Weights of a small mixture-of-experts language model, trained from scratch on English Wikipedia.
Size: 12 layers, width 128, 15.2M parameters.
Below are experts of layer 3 (counted from 0) of a mixture-of-experts language model. Rows are named router (the router's row for the expert), gate (a neuron's input weights, with its number), up (a neuron's input weights, with its number) and show model dimensions 0-127. Each number is 500 + 25 x the weight over its row's rms, rounded and kept within 0 to 999. Numbers have three digits each.
After each expert's rows: "gets" lists some tokens that make up at least twice as much of what it gets as of all text. This comes from a sample of Wikipedia text that the model never trained on. Tokens count by the router's weight.

# expert 25
router:449471534524534516468454476486530522538539475491518493492516506469496470475504516490458456502536535524462526449519484505478472496508539515529514502515518538530520501515502485548470496497529510512526487468511488459497509517509463488521470474479459550495454473480496468482511496511479518512522501458483489468487475486514521489490512518489519510434474514495494471527485524448511472506488
gate0:530477505508476477522522558499518542517491502469485548470489502509510469455512478495486518475496466511543529487490491515497549523516523498535518501520482482458536506472571519486547503504445517462489528507516529483513512480514489471547497537519517476494477478519499463484486504530536519476489530494510470511540529500514533441485510530502499476491509458504482473525515478536465505485482
up0:510491508528527523458448497470525463506507519516511484535524467500440539520521484497557486522467508553525454476471531483507453544505475515499502487474534481536484492478495499506498462532526488515487535462494451494470514477506518509544514465500492496490503511479470494511519496494495461510504455531486518458492459515478520497507518487537489520513437498479503521500510506506503452470487
gets: "\"", "est", " by", " of", " Re", "al"

# expert 14
router:538530456493462472478467512515480535541540481497487499474491474488522474510481521510494451528482502491497505520493467509482484498484504466438501511509495478506490493517519502472453474490495486516524494507540531494539514473533540432476511468489472550487512476458524510471500499496466446528505476508549528472491490471520461508462501502526535465484462481486506509471496497507479546497488
gate0:515487497478467452531498495509507496467511466494483488490509498486507498548495490508527482463475471472520480512537513464496500475507456497522502538482500501505502524521515561505523456526539551493511463541496468473448536491518493428476453495466507480481512475483503506488485493548482514474464498506500488538462513543539515506499492509491540505487539538489467487485503541510512541524488
up0:533469515476525527517537470494472494529456505509493519518512477507495523503516493522463528510480535482512499490522527509481481484573488530495522505514554495528506481500494485510481514473518487516480537485548517533483516463467502484530481456525498486500527527537510531508491471484496525503517441522499505551522481430498491461518498488495490491511459474500515569507507486529468464458498
gets: "h", " h", " H", " w", " Ch", " st"

# expert 24
router:503481521535507505495516487471488490527478490541446514498504503528464536521467570490510489489516490483510526476511502498478518497500496521523517476503477492494479485517492480508490511507479522507486455522511529475524446564502509520520542477494536468464457475479494524480525446474504496543518483452512532540504501509482480509479545524541513476529442523540491492502504498541509464467479
gate2:507515515528484466520512436509467488456485517475494490492506462501477494510483478517516495496462502520490454518495541491492501480516535465541482516512539481474493488472545492489548493512473508529497517541501510483497459501450494480508502509450524479495465520512521549503497513503520487538489510456488486500527451537491517467509440559480486553515493498485477487525503462452484503480508
up2:496500491468528539473515537544508545504493492481449487457506468430505485454480502502481537559509519427518506526461508488513469518525469502477493474502484494505493510498482499515507546510512510544480541456497500502494539506508506497520469492511497482537495524484505480564483500477513494515504461541489540552518522488489470483490517509516502480470516509501544484491499515528500532520491
gets: "\n", " L", " S", "-", " R", "=="

# expert 42
router:515528482478535476537487504469512524506472520500504481526528498514540455489523494458481475489478468486493533491528454547468491503529539442477502520543511497505443507498508538494516547496445489503510507516508516501468492502448532513502488495452479483517490524477474475512444501518510492501479494515499499484458488483512502500470491535498538502454481531516550507486470550485499468477478
gate0:496525504507561520534539527480475484483489483498467468518521481547509490524499512513523475547491484490520504516505500496511506475479530510555547491551478555493527532501504528518505492518484507508491513422479541500481519500462523461516460493522501492494467489469475494505489499492481525551496513512522456510534524490482504508563499540502522518493495442501507502447498525517491502530504
up0:498494548491485513503489523474492552482480493432504478510487510513507491481483483501551516497521543485545481529491496514491490483443504523541504463479469525505444467515537500484531508466497530519505523467485475525505542537488542517516507528509511499516497487497470492543537502517520550510494534508558486471477473476543493519522479502477499501487528479519459499509508543470506487459525
gets: "ian", "ly", "inal", "old", "i", "on"

# expert 29
router:501494489533477500460555494477487519473482535504468550454452513491519504553543511508553503501492490499510464512478545493524559485502510508535525479493508506552511469485491469515496500529504502465492498498531534512492472486546490523519481515515496491545491503513493518528505510468488535522490500538528476534534515468475495536516529473537493524493514496491436508488533467469469490498478
gate2:490519541498520527508508526558497492536543469528494531475509483491502549517495522504446501526494466501484510492429546480494485537497533510475452533502506504491499538533524520521498505499504475476479495493468505451474491529475484504484466505511512511538520517483502497489490487463502463514482548467502455488544529537448472479474493482500517462489524495521539523483506525506498505526465
up2:490527488475540508493526555546461510506515482542449476479479477526521527500509521513499473513509466526495484527468466502520515506466506524514471483503528524521553488510514501528493494520502492495505527472518484469458515516501485536483484489504491515532521489470552469494510436515508482506525502457517480498538535527446492507513479456522511512517498474489503548441470555491490519526491
gets: "\n", "C", " C", "P", "c", " V"

# expert 5
router:493484459514481482469532504495526503531521459514515541481505440529509510469501509532523493509485501510496501466473480510484481486507504518488509506550487513537507501499457462482513509475522480529531488468591490471497502511545489521473497503498506494491536488492505486493507489513527498483484475477556508514478491462551465489475449485530543507547509496458493488508542464524529465465481
gate1:548455456501495509502471514504517497489458470482533493491508497492517507500484484465440507481490488488493493496454499487546509495508537506491501518507560496434494462498505509510513520499484488499488511504474504458504487486516502536487519550457537456522518534494494496509461475521560507475524555484488524497535498509445493489489480506475505492499551501520481473527510480538539557521493
up1:525509462499495512492522483514520505492491462489506478469482512512559512483463521470483502504454504540491494456470477526490528488484507492485497527495510460516510477536466482518479493487466489497488483529443479485491473440485498501491503518494560486500552560521473482478474478506509494549534550471523483474516505499477549490495474508534521503462541489524495502481508530502536556491512
gets: " B", " D", " b", " R", " F", " d"

# expert 45
router:478508506515481555543512509517549495508521532511525492544502500433466484528528481484492483520512507534476509525543466490462501476539491492511556498486501495512539497485502488497505521487485504545473482501490509508523539500523463458472452502495528499502541504504487494504517518542510463444497536483488518476513558491479444519551476534501490513534484530501499500523487493481479470504476
gate2:515508495512490519496503482518553483488523476480493545473560478461501513529509483525500507501536508482507504495520566531486503564505475486490481472513478496514489525499473513542504464562534477495442461485475473468473521521483471476495489468507503525492489506482487526511515448501505480512477514534478507514485495495491544477455513498518503514505470452439507484517518506516442486475498
up2:482486524553473513470475503488492509544502497540534526540468525500522517519484480519518524544521470501442483497535529507474457489451503484471472443473470504500506503484487509522464468450474454507538468516507491510506485507476526514512522519534491508489530484481484529504503488538527511503479510474474509512528514499474515514549511456501532479506556492472467512513485530493511554502506
gets: " of", " and", " with", " for", " O", " f"